{"n_layer": 9, "d_model": 256, "n_experts": 64, "experts_per_token": 4, "d_shared_expert": 192, "routed_scale": 1.0, "norm": "layernorm", "tie_embeddings": false, "optimizer": "muon_variant", "seq_len": 512}
Below are experts of layer 3 (counted from 0) of a mixture-of-experts language model. Rows are named gate (a neuron's input weights, with its number), up (a neuron's input weights, with its number) and show model dimensions 64-127. Each number is 128 + 32 x the weight over its row's rms, rounded and kept within 0 to 255. Numbers have three digits each.
Before each expert's rows: a language model's description of what the expert responds to. This comes from a sample of Wikipedia text that the model never trained on.

# expert 40
It responds to: Final word of proper names of countries, cities and institutions, such as States, University, Zealand, Town, China, County.
gate0:085096162128141111148148034143123108171125143116124099118132129149119123112140105177128116164126133114110115106174148193075101113141133088070137091143124166116146173125070123133102118222120151
up0:158131141075119122118131076169140075105108128077144155117115180166109150111167127168103072106149178146127072103105185180054166093112192079138104165127071110139118142140116193143140118153140140
gate1:165161152090131110135176068114209123103138178149131133163130141141104118139140106103089078116156130107074115156121159151102110125176148096136153146155071090093166187130163116107141170091084127
up1:148112156129123153121201089169179117130113123126105084192098121155128123145109119149090100102188126069113156145093128190124125154132128143145176128121115167099102184152128152099104139113110132
gate2:158082120103077136119104106167118125129098140065166139137134065148111125106103089116132161113103068127118133071090125132148113177120096109184095096114146147162115162142126145103138042134111099
up2:085126132112181149116122130089127129148139166107068108133098128135139177130137109166116187135140165137075126186166119236158120074174142196079112102136112094164035132142119137131159138121098149
gate3:123171107108150137108170137123126185132124132103122145102106143096171104120132166107127154110157142084078110120131118091129066075158151088126077075172158040075111114076135093129104092081115121
up3:168203115139119117071161130142067135123100138127123099200136158172159081064119156180156132138168123114086092152079103095105128082190148091134097136115138099085130111077159043148124111146137137
gate4:159137117126102136087150120183067161122110154129134072092151103141170130120107175147111103151134036092132109139142130139080117133111193129175129104132109125135110152201163123154090199122138111
up4:153180186041115104125106138100177164131116119134125156096114133198057160112115097133130116116150162188136119106092120127146156144125123148101158184084147099139142111132096148138137121124123171
gate5:199066097169159126082148123137116110131127158150134126067124170137109120108109112166141129141213059180109077124135071139077109138061080157057082148163120066109133099130159143096121132107170189
up5:106150122109169112097167083143146168128143131139157171060164138148099120137050136124100107137153094119132147130109058135125181125124055098138123156133111077112123164131140107154165157088157149
gate6:145100160157116131147100154135117173114159113144156127094104097128135185129070143128130103174142114146145147127121111104135123108141141139114180132153119139094164107081109040140069148112144166
up6:112153184149116153128096170111125167147134109161155074151147073140143117105143176120136149106106127145124054189075089152121097130099121102152069136128149109173134125192122145179092144126111101

# expert 3
It responds to: Colons after infobox or list field names, table pipes, and commas or prepositions in place names, as in Label:, Sterling, Illinois, or River in Nalbari.
gate0:064112096118126155125093188084172139132134183090119139180134124148112116166120137184115156046129126082153179048091128101118178151084115165192087189104188132189055160128168183104082119108150156
up0:027158124085108110120111161133174150109201188106105215146122148165104125164180100185140167058120155161116121087143152138148126143115103144149103153111154122170044153110154161099066129149109160
gate1:135124154127067102107153101150161097131164185169116096106184163138141119131125098140116132154112088107178159145094119121130122093128156118170143071103104100071142095129084181172102081127103143
up1:093114126092130159154138121120083136083078138102130150107088095096091157164155149107118133117160145139119114120147109125094103129124151204097085148174142117146120151136106104082170140143145122
gate2:131139143090111186127096082087110110179104085154126076165087059072146145159110142103143127119140098158150178159085164153071132139130110106090118179112089162140043124145095150143160139120125117
up2:115141153052127103165114083081188126151145112169112128088089109072164123083138152176177074106117084176096138144129075117108128084116160127146106150122107114105094114141083138101121103067168129
gate3:178136116110132134140112133181095105099183132143097116134127133191128141159131129133084108069143161115158102172118146165109096186135135103136131110207136163165125107114147023138175109152081088
up3:142186082088120139142107109176120068117125106117104129174119135176180174146123136119119112088132138129124139109114070144117102175168179061171138086152126133084183094105152116082136151092084106
gate4:073148147112208143118197079170157088068113123117092125148153110153103173198187115149131181095114096104161131102095167139177072150154134132122110119161118101106126098206136121122168154109124142
up4:139132159184134153123119183140135097160139141109142127157135129143154137109192127160089113128076088180137139096088104080077143120193123164123129165100067139136140144168130139063132101073159155
gate5:117174162152190143149114112100108100156123127128127191100146107181159130169139131112073071177122136151168106109107143191079106121132130105121137117141096129067130144114184141130160096107136166
up5:139121144118202141172107129144104187107170149060117119090107122127086153125120146117082132106164083170144132129142153132139146117085125082154171109085128156102180130132184178125114158090183145
gate6:109135081122071128156103108127148028123189178070181090159149127130083118145112144131144109138154125119118135134137105031174070104130112173150177097157117148120097121170185111180167142114109153
up6:140204065146109162139122131116150116147142124057153134133146143114132099121176153145120092094145134127108158060179178138158063094183105163035124087126118148107138108188165137130160113127153154

# expert 51
It responds to: Opening letter clusters of lowercase words split into pieces, such as f, t, st, desc, or ex, plus en dashes in scores like 6–4.
gate0:117164111118086204134095114145138166146131154108153124151137132094097200099128156143081099109121142138121151125140160074154162186110128168132119149140105159138163120080136144112143125161114139
up0:123089104130159081109119117137111078124124099141145163119091138131151108154134116124177094134162106173130124138092082151141080078155090110110106149154189085128075133171129077141074080050155076
gate1:142140124171073099168118133185167136134152146038104164125154126151087100141150183149131072158115085106189139117117181129188157116133146162055079060102091135179120029137148181123167077140120132
up1:135143086153124102173160119132201122148146126040090154126138144192080064123131184182097112165104131113142120126108151132175118122131124146070113128112091177140100113087164163063151130114149103
gate2:136114163087141171145061159138161103122144141111112094149149135177145119123083128165118130121140159114220062101097127111140129101177077103130097134145087082153175133150124160083144125100131178
up2:187153148096098093130125133112103171084096133110135211134171124097169125106130140153155088116141059144160077135126167076156072151153144059173098115122083126161149149084130116081142122102071095
gate3:071110154139149065186117109156143075134129132118141084185124197124089143129152151145188149077127113121174140081084179089103133168184104121172094185123127124054176164166138057119169128156140181
up3:164125146119141126181141109072157096155125151157114125155058173130090116089081139132179178122130106129062114121167091134092125142125131156087127151107140104100175105100172105165156130151116108
gate4:123164164113050147152147100166108141105140180157139162130145055180164170168101139093116047083162092102142125085122129129134107144096100090086150148092071136104146111140133133107103213132128149
up4:112130146098068127124166151143061126073097193189094149132148103146104113146172144099150054118112146096122133131146127137086103127114083124077098111107115157046124124133108154072131145156165130
gate5:135127155158168188186076112070117146140143074153182149137157131095018200083163149163140120125122093135111114207130101132124108169122111140117116150149166103137137155126109065187134147103081089
up5:138143155152123146087092133179106160116150124169111134135151170114172112125107072178132117131166122156161161157193133077111124128127137124127158152125121072098092111173117136142124059145096152
gate6:190126108085084079164147062078172065160200138158120106139183134105127139150067139089130141170122107130121136104137078157089104149088148111109155165134133162100168140103064124113151162119085102
up6:151155088148130167073122051111120113065153128093081119123089091161124096083117128065122092126152137146108094064107156085107148118179148134058187152145106142167095129082138147194097128119126116